{
  "n_layer": 10,
  "activation": "geglu",
  "router_score": "softmax",
  "normalize_top_k": true,
  "routed_scale": 1.5,
  "balance_bias": false,
  "optimizer": "soap_variant",
  "lr": 0.00262,
  "beta2": 0.95,
  "steps": 3264
}
Below are experts of layer 2 (counted from 0) of a mixture-of-experts language model. Rows are named gate (a neuron's input weights, with its number), up (a neuron's input weights, with its number) and show model dimensions 384-511. Each number is 128 + 24 x the weight over its row's rms, rounded and kept within 0 to 255. Numbers have three digits each.
Before each expert's rows: "mostly gets" lists some tokens that are sent to it at least half of the time; "comes after" lists some tokens at least twice as common just before its tokens as in all text. This comes from a sample of Wikipedia text that the model never trained on. Tokens count by the router's weight.

# expert 10
mostly gets: "=", " (", " 2", " =", "S", " 1"
comes after: " |", "=", " (", "\n\n", "|", "–"
gate3:114149166078134101099135110118187111088109127115102118060110099124096144143120138136123133100140136082117151108158161135108146098149118144164117129100090127169121087129097134123093112117129105109156125153141150129132113120136162157165133173157160111109121162134158103122136128182118124104134095175111154103122132140148138127134143134114134120122129119118086168134169150074129135119138
up3:139145101139111143137094154128099105171148109136105143171139154144151115150090131075118127149152143137141074123117104159145115155134131150088156127134153125146101156108120137146139138120124139107079136104112120161130141143143090109098119133114128211145107128133118136149126121124176136116174102096139091128148136150145100121137096129142097114114148142131133095141118137175128101139107
gate4:140102120114134123115121151111138142107170149150139085124131109137092079103127100156148113147131161146097152125136143122129087147139128130095139144146128107141112107185145133118166154115123088161181146090125129115093137108082161102122142157141109108098128134084130127118082097146125146170099129120130107114131125149122140116108103112086128131148114110157167143143133108093142113152142
up4:109111162154140113151102147107120123130172134171148087149127112146106145127161113115162134107151165145110115148111160139112155130157127132132109122102132127136129127153134153112098156122111110135172149119118101108091116127086101111155132127127125112138160129115125120139112121108150084171087083125146129123108130147107154134170129125110112119129137134184096170138136148115129168154131
gate5:133073144126095122154120141143087148110115116148119120114094137159118091091096107095139123132121149139161131168139122134133124096135146146160151140136127109132124082104084142123159130103105140121149146099119112142107152126152093146141139101127132148133095118132116072166147158171167134133094124138098131169168105143131123108135139149110119120140133141150118124095126123149118110115163
up5:119126141148072113104138173119113204106094109165090132108096130145124117093140127110132126154121131151165098127115142123143115152105180092140113119101136144087106112101113156128118098122102122124145115108116086130153173127115098119149134118142123120101115128147148121112151147117139139141140149139085120178129118185123123076128133147127126102140108095134145131090147113137138105119148
gate6:139139183130116132119130148141133165115153134146114093104068112187119166164147122164154126140102167127156126114111150120123109111091122137106135082086106147109102138127115142133105146153109170165136147144110105115110133119135097113144120130093162105136122118119150137166171099136095148133118148143146131124159157142115140118180174128181131138103117112121170166141138107122093119123133
up6:151128098136118127107130112123123112095134137094135137138161143107144097079103150092115107129166110122117155117127122167161113135164126125165104126123141139151143117145128119139154110084180118069122115102154126137145121118128151127129108111177108134116130144178116087112080147109149094091164129128090095141116131137167102117111086131084158128114123146152095115114108120137132104102119
gate7:135121080084181160118144148145127104136104145073114106121127105115119139146077120118154057156152127141164147114136115079109171140151121117079102146106158154170132119111084119139164136107114164108142107143107146131152093124138101103116093128148167104107139138116159129136116126106101127123131135106131140118110096130122100148115145132158081092123126163142139131126150142143101129091133
up7:118096081130119119154106130134141197133107109183160127113132115132173123098128157122150099098103103172139174087124129150103101136126092124154170115080140130109122111136138078131143113103115183118158132123083125079126060139096086107120100128140150140143149140149105174133138126122130166077123176116145134111132115115110132106135118120121119167107117125097128137144149114162091085150132
gate8:136105161123124115083120159150116142116100113142086137109122134140108109130156136116090133171122133123121114100145153103125110136133100154133053068166140099059156165162071122191106154091156135113128161145108167123141123118117166123101142139103126118110110133086164144122124108142127144126140141112159101139124123146138119149150128114111126142132108136136118126144175112141114129136101
up8:155153120107128124124103116136157135127087119140129100124149097108149126199149127150125095173123139163112093079102146108104110159159129140125084136112162161095134153140098095176069110090128140140129133098106110129125102108128140121114147145126102084094127150109156120104148123115139127123112150107118139174166123104159104177117151112130147121114161174126128136105183093152118164183122
gate9:134131099094109179146165110129156095119109115120114144125107131113091136172121149122146116120120122166087082146108113143122124106131057140172170162145140123123143146132130132155128153133112162122148117155086087122142144107114110178132136129131130138119140119104141155109145141156161125076136102122086130121156138152133112085110131171143104090145153129110140126116093118117137173153135
up9:103130125143140135112145120133098124103133111157072140152146097170152120109174171118139118199121115091169153145120156155135125090142185142108138120133138116153067112112150135109094107161100115128126150091142118129149094144136126104124114100154113124149152121112093133162083084140079076137136125144141155147121133113118185105100122144104133104091149100162114117109087109144149151139070
gate10:126107144110127146083151120130161081161118137099147154154134137123125098118124144139155167117129091133124149135145146150091104130136165102118131138106095158136201108117146139121101118136150181118108140106122139131139126141093126168133133133153124147148180154153144145129084161161115163129117119165136137133130108131098145093124124094147073132167140107105100150115103127104128152127127
up10:127104155121086107169122112125107128145141127128138151127139179085146089104145095119129204107116134128127140107100101191111147075071115126131149145132069112079107147166132105143120159124145125118107126127142134140136158136126116124141091127177128139131134172144146168134117133123149165149152087110137082141147115156124132143135126110108119154090133099126106109093112142144101116097185
gate11:170164086091173141119120108104115120109102085152152125136049128128154140100062167125128160115154167152099118092151108147141144121154114082094139135142139108143106131135084123111115140143115103090139170089115141110124142181151146117145081124120110119116098071128119138096116142137145109092078099129139091103100099136126093132124139126109107128088124147130143100133165157125113135153126
up11:139124166139171104097138110123144139147119100117156141122048130125133118152107142127164107148137139149090100116164138091136159127152111083133158104119128107120101142141109134102112146123114104136158168114106125156102087116138149094154147138180182166060115112099112179107112158124138138097092112113145114094100149153118099129084136156151098163114139133110115115136113156101111130149117
gate12:109145132130118135191132159128100160138123123140114106123147146079155120083149164120134144119144161100152135109144142112142152118120121138142168145109102135107132164088124162125102148092131117092123116185143207121163164155171072131111082105132120149062114135133107096102147168088138131093141135136130120117126143187158134155121097144106137106165131167140099131162116118139169103110145
up12:150096117132105092102173139124182086117129138110132152100082085168077117160098118098155130129128124129114108144121130144119164158136123123154107089143130114146141087162152116114155138139124126167135088098154084169106092107133164136147161147120094085153153130105170147134095056129135129170099139149114088167134132105089120090175151091138126121093116115128145132149173147090076144160107
gate13:128123094153087143134097145155105149122134136128085105129106112099154166136162095123121118154145140128127130087105119136161146105152076141162099141122103144136157079105122146126137092111136165129140107156134194122164109111125152148120150112114093095142134153125141111157138125127125154148158083151131147103120120160118079134146137107125129122119137114177134100140115151124155135171135
up13:111134105169138127146129109147112127099115111140146117115073121115151185115139119128109132155140133096109144158073096146141117123145145122102086102157142102120122127108175120133159094118103149132139111139127111177154130096153141126123109137151171156125104146146089121098145083158123133105144109128114123115138117148158138144119136136113112130183131101153143124111077158095156094194084
gate14:123133153118121123141103090121121079116104066135151138121110126131130089139152092126156111102078160131125124147100155095095169110150117128122076137114151087098113113090163153123089138128071145107140118164109130111109137148119138125094154128103126130142156147124157126123139095136175113152136166097113149104087143106137123125134147169137181137103127147147155132146107116099120101155125
up14:153148139092133134120117100073150096114123128104108138113154139148145113098180114124097112119099125110103125101100160161126176099103152193148088159097153107092122128170106148130101104117063151091132155164136132114112109150122172119149148105134086147163132153130147074120136114135120155115160145136124155108103168116161122151130092117126150164124132149179131157141153140087126165143149

# expert 6
mostly gets: "°", "%", " it", " University", " new", " km"
comes after: " the", " a", " and", " was", " The", " is"
gate1:146113135150105138173152082124102123093154142155125164098136131126120101092135097168149155143121138091117123124103124176125144107092147153111137126144139147176100110169179115161141112108084119107140132122124105123127145063132129151094084104105095151138157108147165160139116115151111105075148136162130116118148111140122094110109111128134155149148172075103186134153122104113156152137163
up1:079117135132156071138131143134105107122076075109082145138136074122143096132117106097095120099093107138148134110118163088139143141162140136141152107130125183100124149114149140111101132133134119106140134148115098124124133142088147124144104149142134120130146140154134179107125129130105083137121097133077116085119101127147147080121136102139141164115113130111145140098167131093134114098093
gate2:136157133133130127121179092101126129127112138113118085124137140089139134133111132120139107111119165148166160167098147142128134122119169105108117132149123155130108119050115157075109106133137123109153091130145130154109152144099136116144087089124094109133167161098090151126138132099120154163108133107098115146113121138153082092157167136126093183129152150173121156104108119158149150145127
up2:131154176099116126122141083087148135143127116153144151155138138129140131134081102162122092116154154150156138169089130141103123171153174139130107144141104150122103130148141151105112085142158129117118102138128105113147157136107122138137107113137111104112142121123122104150120133109108153143118131097088111120121148134127101106135158137153124149166144105142138136085122094161137139157140
gate3:148131127097140170154151102149150131143124130116133142087139130092117131133103143122110149125147144093139083142147130116107107090130131147123148136125118120123141112108152167126112152106096147114120101149118072105089147120138136114114119100148083125150122099132159125131129155116120110106157100106142096111142066156156152130161129083140154107138142132113126092153069133114101145126139
up3:114128113168133111134108144148126128122119103132156118104116120164098089137131145115139129142090132167148113124113143153134162132127115103147108133113093134099107105192094105141148132158107109139117146120104126156170104081179119152130099171115139157114174135124125102118110145168140171122144152182131156124132196125111117123108155156118098123106099123145102136133176142185129113138113
gate4:113127128178095121096129167129085134102138128129158105171164102120120182097146147099165092140151103118140107148118124125112144129092090107118114124134151118097133127127156120163176134139136155122103114137119102097090147101156111165102154114090092096151106136125130152111122154121118122129145140133132078105114135067111127103061166150132144139154131075149118129113127095134136126134123
up4:111104141164115108124130157163089123106163135139144129163171169125139173106181123119164090147153094104138108128127111133140116094131112144149126092107153130152132105159170130118175109091104172121128109113136121070114108134142144161082126080124086118163123126117120110110110180095133130121122166112113125086096139094148149096085159130118175136097137078166140152101104126133103112130129
gate5:090115107127124123147121112140147124145133113084136097116154135123169127130153147172075119184077107085162167100129103140118126094146178093172158100137161125121098122104135135145129163200092152140112149126161098127085163110181126161117166098108114098148122106129114112092118135099159128153130117139170109109183174140151160094115113152205145143124117120114120104151154175124116123134120
up5:170126126087132142091102150159097130138153107121165153120157117095094059164122118115131134127120139100170174121146111140127156117127118163148135122130173134163155141128150134126144131141123135111145140112162098122081135132188161139110171158138086147134120108145144105069089130141147166105111118123151122111164147119122147135100088125118171108074155157132128151121154140079121095139148
gate6:135128139130125161165108122155163114118125107100083074103155142134131100101100101140125084141159074135164112149127130137129114114167110158131119129196099171093141113123154162148123116137121110144123140088121171133130130123130114127155113143137102122108124147139153081168101099127131105127172151155094138087162111138115167158160109118099121117106140129152146129113162158113100138121100
up6:159123135113132141132098131132123118151155102112088076129147146138161112119077111141147108148109097119172139178098148107129095137146110158140121083167127155101180123122144159171131130121129098124139135086105121118117160131166160119174133127167111123094156131128166116083142103123096094104163152145114142093111103126115170142136107095109091114165115130141120124137121180119114162117154
gate7:152123137102109132144108137144115126154140146160154124146100105150090132125101116115112114149145135135176110149129103141125103120063108116192149140103131118109132126151124152171124106152135103126168130111154156103139150091116139126138116117121135141115151115112130160126112045096144149172130132148138161121156142096094148127131109133113149146132154086101138117148118078100156139128120
up7:154124117137163139085148104110157126110115119096117107119145165119154120146138143151129115143124152127099140101122186115153152129159112136086128119168112136144117136115124100078130142100133149131089122132124132171121089167139112113136133124116113101157106139159120109118125198150119115115146103119126127134083115186169119125144153142115130102112105157149102118114105142170086098156149
gate8:091165157150092157141125167097113094131128102152119186111132156094173116125132147150105146117116140119116149105159161103174091122078099137099131095143146081109121146148150163139120129159129150138126133160157166133179155122153123150125127145138109153107070111141132110119175112121082150126130158097111139109128175127077164141161113123144082118110104127123126105152098183134136110120145
up8:077171153122129088113124160107163104154094153168141147146122124125153122160141139126088168170144135136129164123141129101120109101111092122117117110115164097154128172131140128114108105141143121060104095146160142127131123129126104154125113136127104163080118106150161100092109073113116125103094126086137106178153112124118131104101128110110112110140151106118131120142114139107135150150129
gate9:105145145091101150112137095128165133143108146160118122118087121134138110105177147159118144150140109149120117148112095121138140125157100140139129161152124135087134143139102107108077100077123118157115097159114122125071163122116169124145128141145113165108140099089122135119118137080080100150095147149129119120116118164135132151167134106109161105110148122132144145133131167144126140105137
up9:194124104127170129121138112147142123113095116101103134134150136100136160146184142142085096124150142117083126125149144127154153105094128092159164094164114117182139184166085125136175145161140142150137119093150117156151107148158102136097154116121124122126124106130121131109128160168120127131157085131121185091168156124134105100136104134145102119126152102150141132124085143100111091151108
gate10:117146123102077154135115141099132118159132141153150175174119114119116137123141145039167137096101095141136123139123126121152163098122090085100139152133126120135149131144169113105100123117162144125180119130089083106132092131092149115153082124086111100100130095148094108160115138109136162131123149095162134119122131085141160165138131122131111095122185163109150111159103091130078130130144
up10:132142146184101132128135142150076084094138148116107145112109126112075156144124168156133104105162166122202165066115099098141125110114167124116112184146161133128157152125110112123150120136157118123135159125122163103093143132131140165159162114125173149166117120140148137117080180098117159099147107144174141102143152155102134146089080109131146079150090134150094133119144100134138116100126
gate11:154141117094149145126118077110116095084166181099168103161143158099143110078118073077128129132111113126074089163135163073153150124132142146143152141147132092146122135136126104113139113096094147118132106151128154147126119137151099152115142140164104149125114143132161096154112153111134160113104142135174094148174068122152129147121121102098098133126101118122114122151134120149120094136103
up11:120148105146145122170091156178083174159116077114097128092131093142132146151100160192146120108162151150176147131125097146077110085131121106102074107131117119106122081125123127167128140126124095132116185095145165138142112110083137110154124140111113083130134101118106132158140128120138126141145136108110150114072130163091119121132111155165128151121152170118144103088134111125106131125135
gate12:134122125091158153155172128098099183136102115098123094140085137120099101100127121167147086148120111148119119128111107135116120106129121130173114136100127133155114138128108180145111115090106097126112119130131090105144144134152109115145154128116127095154174119163142136095099117094179108114079127077179122124121118141139121126139113120092113170140188094114140134138128105124130151122136
up12:115125098122090154110094151144142119128135125141158156096141147138147135139119094102099105117128157131127090109138161116124113148116159129113147094122128150141145115090176082131162144162169162122148122131121140113109145130099143123120142130151146155082130159122105155143162148140092091116135154133124115147115150112107166142146150145153131091145073141163126118116104133123116113124182

# expert 8
mostly gets: "s", "|", " is", " a", " were", " was"
comes after: "  ", "\n", "'", " is", " as", " he"
gate1:142144179108120123144169131113154079099134141142122154106147117116088118126134128129132113131094152131143070149165100143088134115090128140128134168110129087068105106117135157149132147113119117124128136168093148106156155164128103107116168110138127077147162109145135141166104146118174096142124142145105166128116150116134169142106083145139131150123167103144153102162120110103104147164144
up1:127102117117143134120106164122107157126105118158119151132109125124137157066121125126122152112111102139140125099125166106148109133147074105145102112151148148148163103081108149135124071152130131130117147161142116132180134106092154182156117147115142150129079168127113135148151121127121131086125110148182147121125178170125119164140188082091164143163137130114129161126123138146105119134102
gate2:151153168137118128148148123146111137119114149140107126145078079129072157127156090103132148107119103092130108136121089108125115145112088154103087138144099137128114138160153158119154187159123126154153128152107147148095102168141135121157132151157126093126128118158132148083172152088107150139124088114145149145079096119142183100128083145084109095144145132140110118113142150133164123118155
up2:144149100116136169127118138138129092166118130097144098099132111081164109181111168132123103146154113152124157110121169141156162114123155094138103130146139088149123116123085088125117110089138124141116118108135080099155127136132147125137139118138135149129152154110117080165127140139123138125138183141115073116128158086140119131142103144148127174139114135090139117127102135120127122118102
gate3:129091143105130169123123125114111108160188150121118164139140123060150113158145095147141131131136152117146122144133123198150102079166122119130131138121132091064138157122129153166104165090102113099092155122130121120167147138131108114153166079145105124122160102138115112120145106154126127115134119157119153121093149076104127123144215183133155206174119146123117119146147132100120133110154
up3:157129113121127128129148134157152116112114098111132104143087137149148099146155135150153101097091126144137122120109121096137136126166146119149135108110129156122100116136104173087126138121122120116145111128109145161131148133169077076116093126119177141137110137160142139155126137120164090110087133083121128152128168159102133134158122124106083142067184168083150133169116100131111121137133
gate4:150093100122123144145143128115110131116150102175124090141107069144187132160160094143170133099140126126151124129180145126123108107074120140145191129128155104088135130143137137121159113147120115144173152124092117124145126093115070103154134157096154115136112104101114113113152128125128148121085100149116124111120159107056143143102107100170151145134150112093146124084129062141136134135134
up4:144116100101106096096105145130151119112107173101166119165139146080110107157149121151118096132119106144096179154124094147104145120118155144141115103142162182146115134118147148121103148134137085165093117149156090132104146151149156155108128061120096132137140169142118160145110119144140112174175144086159140124176141156113105126162090143125116114079148117098086105181153142110116115136136
gate5:129132160152118123121114169105149115110110140133088126125151088108106093159108164129137161144120152123103106096100111115146136119091121114116094132062106126135136105116111146104130091119120136151136130125163141146142111132153117131145123123153167119191113123121133130088131084083107134156100093144176156122141157110134126145113105100109170155137091179130139131182099145108169145114130
up5:124138141151113136139105144137141094068109129107075152106159148102118151157122158119155158120119124143145104119106097086134148108095116161172113137113138117112150113098088149139116086111130123124127118121135111123161115102130129142108130124174163104132139110154119129130112113122137087156122080130174200111145122113096178125082158109112143151165103122135138139144109137088148143120151
gate6:132151139144112151143111130118160130139141139108134123145103133138153167123127162135163135134134164109147152112124127137141120129101098102139149161137160141091126096129133164133132160173125142111105162131142131162132092121133112143143140116122122145122144152090156161103150127132152147161125112112104136159093074099133142146097098176122174112145097101098141108152131124155153143149093
up6:121139159167140182120107149157136112126152170148101112186148129170143144126117143117148142102163132105148095099132130159141122130139114124122094098099154127065115127135129175125095107095110140079089166138153089156098153106134100103166165115136134141116132171102138151128129142119138149139159131093110119127092131158145151155106110140137185090116142074083180127132104121146175154122125
gate7:137100125144143131132145121102160164112130151109141113135116048174152176161139102154166106141111133136162130119095128121139153125115129140103118127107165136142093104097142125123131111125079136091107098134169124105168102146102107106121125142177127147138137140136168176079111140141130132172141127131103118153133088120135152144119116127135126115138116107101082141125120125095086107095112
up7:131086132130115165119117063105126163121117085075097125169117096163121165128112068150166100167113116142139077147093152123137109134146153153140117130112149162125096115077169117114162101142085115113121064114126128108151174146131088071135112101146152126103132123122114139100130117077141120135126143114136136137166121099172099123127140151140134088136124124141112162148145159128115132094128
gate8:134142141134122153139128150155141109127126158162173118109154187116128149129162156102136131098129090102122134117152151107125067134139105139114142113115141132136117125131135131143195110151117115120096128079125109105106117143114138138115103153134110154104099123114126119097111131142114109107144116146183135146111132125118113150125148179160121140130117116097125163136110083109169158143112
up8:126121121095113125125148126100131146084114097136112139162124122142133102149139082135097125167096187155130131136104124125135157118162118104116142141110139128108115137139152105128099099132156132108119089147127170147103118118123117145168131130126164123147115102150138146158128115131137134130158139163074139101166163147121138134142121072123132109112147173174144128138112159142085113124131
gate9:187108114120137133142131125109104156131125143066138116130108108101111132101158119086123113156129113119162163131143155115140122114133162138133135120130156118095123126110120127148143114117102150100125150102067107084117137067116149165128191102112094122137158162166122130112076119161136155145140148091106145110133120146142165127131105128165117143150149149121151117114136136102131133091159
up9:167155117126128101107157130124110135109125115111126132120103122098112161113140097111116108125109163148156169115134169093130132100164136120156143132124105147083139130111083118130137094091095159124104155124083111112114113114132089157147160113088104148141123113146086098099087133134153144155113134121114101121132099125151179124128119161125118149127167166163125159118146126116128135099177
gate10:128121176144113144115114097121163137120127123110125083147102108100125103059112145151143128161097121095120123133109104111136117094107158146169120146150129120129151155138100169093116153143105078119156134128133142179097108155116102122153133152117077137195174143088147125126136166114127137097092111135157125135122165088119123125142141124069089172125129137117126144106130105093092134144119
up10:081117174143111098097136130147135127122134119123161148080116119119134093105142129121113152154155167118125108109137116113157112099172095129097073121125105131112146095122102136164134137147123120090087111102129161132152124127141116094166130115095166143146127156091110108113145151126126137132088131099145114162165125131175100129132074192130111157153074086140091144158094118129133103143134
gate11:067106172149129113155134105124104147148124112162115139121135103169138148104140097113148148098108143124138149105120163146127131109122156100097139159164109156127102116087105147128118129152146170118121178096139119114128146125137180134121099176123097124139155116125136106142158085171141141158096112162130133134118147119129105111120100105088135123142161133167146142183100130134106173105148
up11:078118151183127111132103091131138115147123118131103131124127149137131139103125110114082140100145120107125114071115123108138152128105158097123154159159118157098095127112095144152146136143137153129116154113164144126139145093116109127149091143117090110148140164093117134156088078137125103123105147153109100167122132133140123062122093133117141147139158146171140117192068147149105165110137
gate12:119125113152145149127099116102125137139129140135099123145142126125150139132119156099101158147173092114125140117132137134164155133053146080130128112162146146086128126116128126137153179118120084151138130127148104154138112178163114109133125111152115148124127135083125112138142129107091159048103118133124136108156107139143177163158103157119128165051124126169097091075147096148111112123177
up12:134124129133146112136150115121122082159101133090157133085117138115103137122127129119158075069105156129153157103193150120095102080136117146162130139112114117121120147169119068140135118187173138110128130144109128127106113097137138121168087084144131139095144109153122135113158142128110154133129121157111157190089143145173091151122125120157128127155149118121133114173097123125107114123113

# expert 9
mostly gets: "-", " or", "es", "ch", "te", " I"
comes after: "\n", "-", " (", "\n\n", " \"", "S"
gate3:126124117156100125145134069158089157155146141141172087087133163119138155099133100122111135131160100124141112133130134163141119136132140125114137143061103097120151117110145155121078140137120133151140135124161100091063154115105122169093136103123134111149135090134090154124113115178138119148149129109113125134148137137141124166142104129141129140127153117103105156139179102133107123182113
up3:148134150105154085131123126165167097132094135139138214122115118122120093168118124110152118140129162098125149117159132072141125105085108093154169074148114119140131167128100119106161140169140146109144150151125139153158122125159106106118107118129131127103116119133156115101098123129093118117132132160111121100095157104129116117112169120108092081098166133152123083128103155121145147122102
gate4:138093111175120123171126129116132136129136127155163141184133111090112110133110111150126132078142116118131112156101144111122158080130206115106125168123144140146154130109078150107139139111152127105134148124166092106118135119120147139146170146141118116132120114172139167137111131122149116116151109132138127153135131138150123119123158158164124177148129188104096160120147130162100132129144
up4:128131157133150135118133081150152096145119144090122110114120114116126115166104154128163117158094124169132102132100144127151107135101114125124125088159089114133099146118093129147081125134158084111108187081071150131101140099111136120099174148117084131080146126175123138119110082144130155165134158148081152131156113121129079108117165183112119145140134157113113127149109118099109083112138
gate5:127107122135118108115128130145137098135139140121113152093115091140125120162096111161088192169164103138147124145088134131109122092113111136136116136134144138122104101128093171095141087098130102116158102131096113120088135147119163132145123121136138121134147111142154098154164140112123134117132144109134106120088163110141116130132125160153152109154173147106157108092135134153132158138141
up5:110169163135136098075119135109097166103090165127120166142151122114153101066109116111139155128137141160096177147166117119134130118125138152145131144126138152134147134126128144143113128146099133135086109128145110115132165154133154097118167138129127135191077109154138127139085145158120116123157122138118156171139121107156110136163119108132119166168102043110131122133117139117099153113149
gate6:157084115141125138083127114151142088131103122123141168117089139082109112067138164116151133142151160155128109157131128123143110144121113118141122126126125127101163134118107078183113126120148154132184124120128150149098159132096188100166136133117105149181114092117105151114120104155136135135140139125146137091154163098116151157128160096136126150153123142134134119110105147154153127116109
up6:158112193104144156157091150124097157091189102154138140129146120140127109166115109144121135133141109120140164117096113117141124124134150131165125106107179151116121106156142143113191103116119148106103095153121123143151164124141114111116164131121162128167142159137192105175123132116121123119086115149124106150116150119115078142084128161129152127147091093152115153149085118169140126174080
gate7:096166114119131165100112120160097135095173153162133174138166111099147142124121158146099119122113157066142127126124156096150126122134142133116102099098096122096136083111151147165075134121106131129120138099120136180149120111156126147124147142098122113082111114133130146104058157100161163145145110111098156145149150129150168142111138129125106151121153134152142152140145157118082131116122
up7:154123175172169156154096137105148129129117155107094130122178153117145125163128124140139115142087130116181151142142110138144055111112162176106105165151122156097171096163185107143130129103110121097129119100126111121128105144118191139171170089158168112125129150105167130097110116101128139126148148114137153151124158165164167130144156125136151152133157121123109106088101143155118143111117
gate8:114186130127148107179143107103131136163106112104080135091107142130109123169131147100138115102128113129119119162092154166155165116119123141136135114152146102139193100138124153149150111139140141101135125121107099141132145086124153142094153139151130117128144117124110133068108124152129165143095129158106132152107153161107114135177105072150140149147110158122119171122085139110139126106120
up8:147125135127144150122168132167123096141117122132129099169158109150081135122117155153137104159130160114116071130156099076095122148159143150126130169096094149138094136122132116121126108136131150145127124138125155101109137178148121147137116145154118146115093117117107112166145144109103145093109125124129109106145119115176149130131136141113127101106148143116121112141170114156123120132174
gate9:150135131180095126102119137144128107152107153114163123154138113103145097127102152144105122177144187143108098158087117150134142117145131163115150097090139116136197144115113128113145075122133117150136130124126150122129113132099138106112078116159107129164138113129114168135097065124126153172083147136120122113129115133153104105144151107104128104177137167156141141129138187156111149136115
up9:117141111159141112142111102177100140102114087131134105167098169165139150073132148147096100141116175146100128120087126123145138142099097137137070091097120124124091101150101113139105139134115102136124123137115113133131126162122106124126124132089086166108127114123143125150163106164168165131114160116098107126092101095158122119117156100125146174106115116133138176113145132135111141147143
gate10:128095113130131126083120126142116144100172145165115125135156119136082081144135096108159069118124168122162181155094169103135109121107169141138154134085138148079098150093136128127107183143183104097163090100115176108112145165089140097087125113131114098124144080119143133097155121073128104132140162137100131151135129138127150102143106132116107129150162123133140142094129145147136162086144
up10:140163150113160146170147159074180123171090116114152141116116099148166077111173148124072128116111086129093104120136095162122102149158097095115125124170138118122113122147143129134117105138082169148112186165091126134124116132120122110155094126120171156102073168135124113112089126156129141137109129134122131088099133143130136163112113117136158115128106104116111119143139134126116114137122
gate11:143117122153120165174075108150126151139136137213153152124095124165121130112112117154096126142156126101160145104144100100129136117145150121144136167141108126136109159146101125140118139117162128106144117114112122151143156121164108135131136130111122144141127154100122095171125130141121114099093118137106133152138191104148119109118113146162109131158120171139099117108102154134117114126114
up11:111155106099149132078137167135145143166093136102133166129156100110094178136135154130119147133091114101094118105118163179128107118102140129129108072111164128125154117069160131119118137153080153164105114149117117121114102147133119129105154118137139101101146112123181144122160111095165100111165118110097154129118095144127139124133110150091152153082133138131127138124094108121155144096146
gate12:107129078143083095187161145118118175128098137086142125121136175124104117145123118132119120118121098093115109123114137095096134127150144117117118145141123140113106085147127133141089142110142147163157101173129160070070130134121131117155107096099138113105152098132064131109135126132127143156150145143148101148160091130123140076165064157084148114139142120114105112128097174120124134130149
up12:137158109154127147147145123134125158139107139144143115156160110067149110125188141137145115130138156118137145129115165122123118102122153131134174132128124152127152154115075156167131129116137112159132110130128111124149104129139150112107157116114105103141143117117111119149183087133141103100139130077129112114114196122103121120107125122106137135121139195127146143128145130175143098115107
gate13:119107114127165111193148127122144151125120085163114129183103163128119114111135129127092138123182144155151127129124110126116124124129098116154105090112095077140104176129174156075128151141134115165126090149149147120110141163101160115140159158130138159180145100096104157118124118167145097123126157158118098121124140171160107124108124113111141133094111113154142116148161101105135146137103
up13:131114133115134131164158125146111138112107139163144125171133155148136124180130106117113113127156130126138130111097081165109159114124109121108147115071113140138131179155126132111126189132123149128114113124165164134152120143142149123148136141146131126144137110130103134128154146103129107127174103170093153107182149184155134126108120107146123127095106104127128147160130121100162113135125
gate14:117102170142112120106120142091130166117133112116166112104131112093147102113121116053084088130116149142150121142120140115105115072075137102173087119143126137147133132139148110081106126150097134088123118116064103104168157106100162131125108144106134101139147112099075139156111146141112138114135147179141119134118161133081085134108102186142134159100145145146137140111105083108140106136145
up14:095106116160119148154129158087131143110116150109109107112142113139138145131160114120133093126122134132145132109122129125152096079136203160167141146157170115107173123131104140181098121114078157144076125124132100141138113142165141139105129092122136108168121087137073096098151124104112075149143144178119159105122175114134113142156141151106143149110152136131121142102117103147106149132133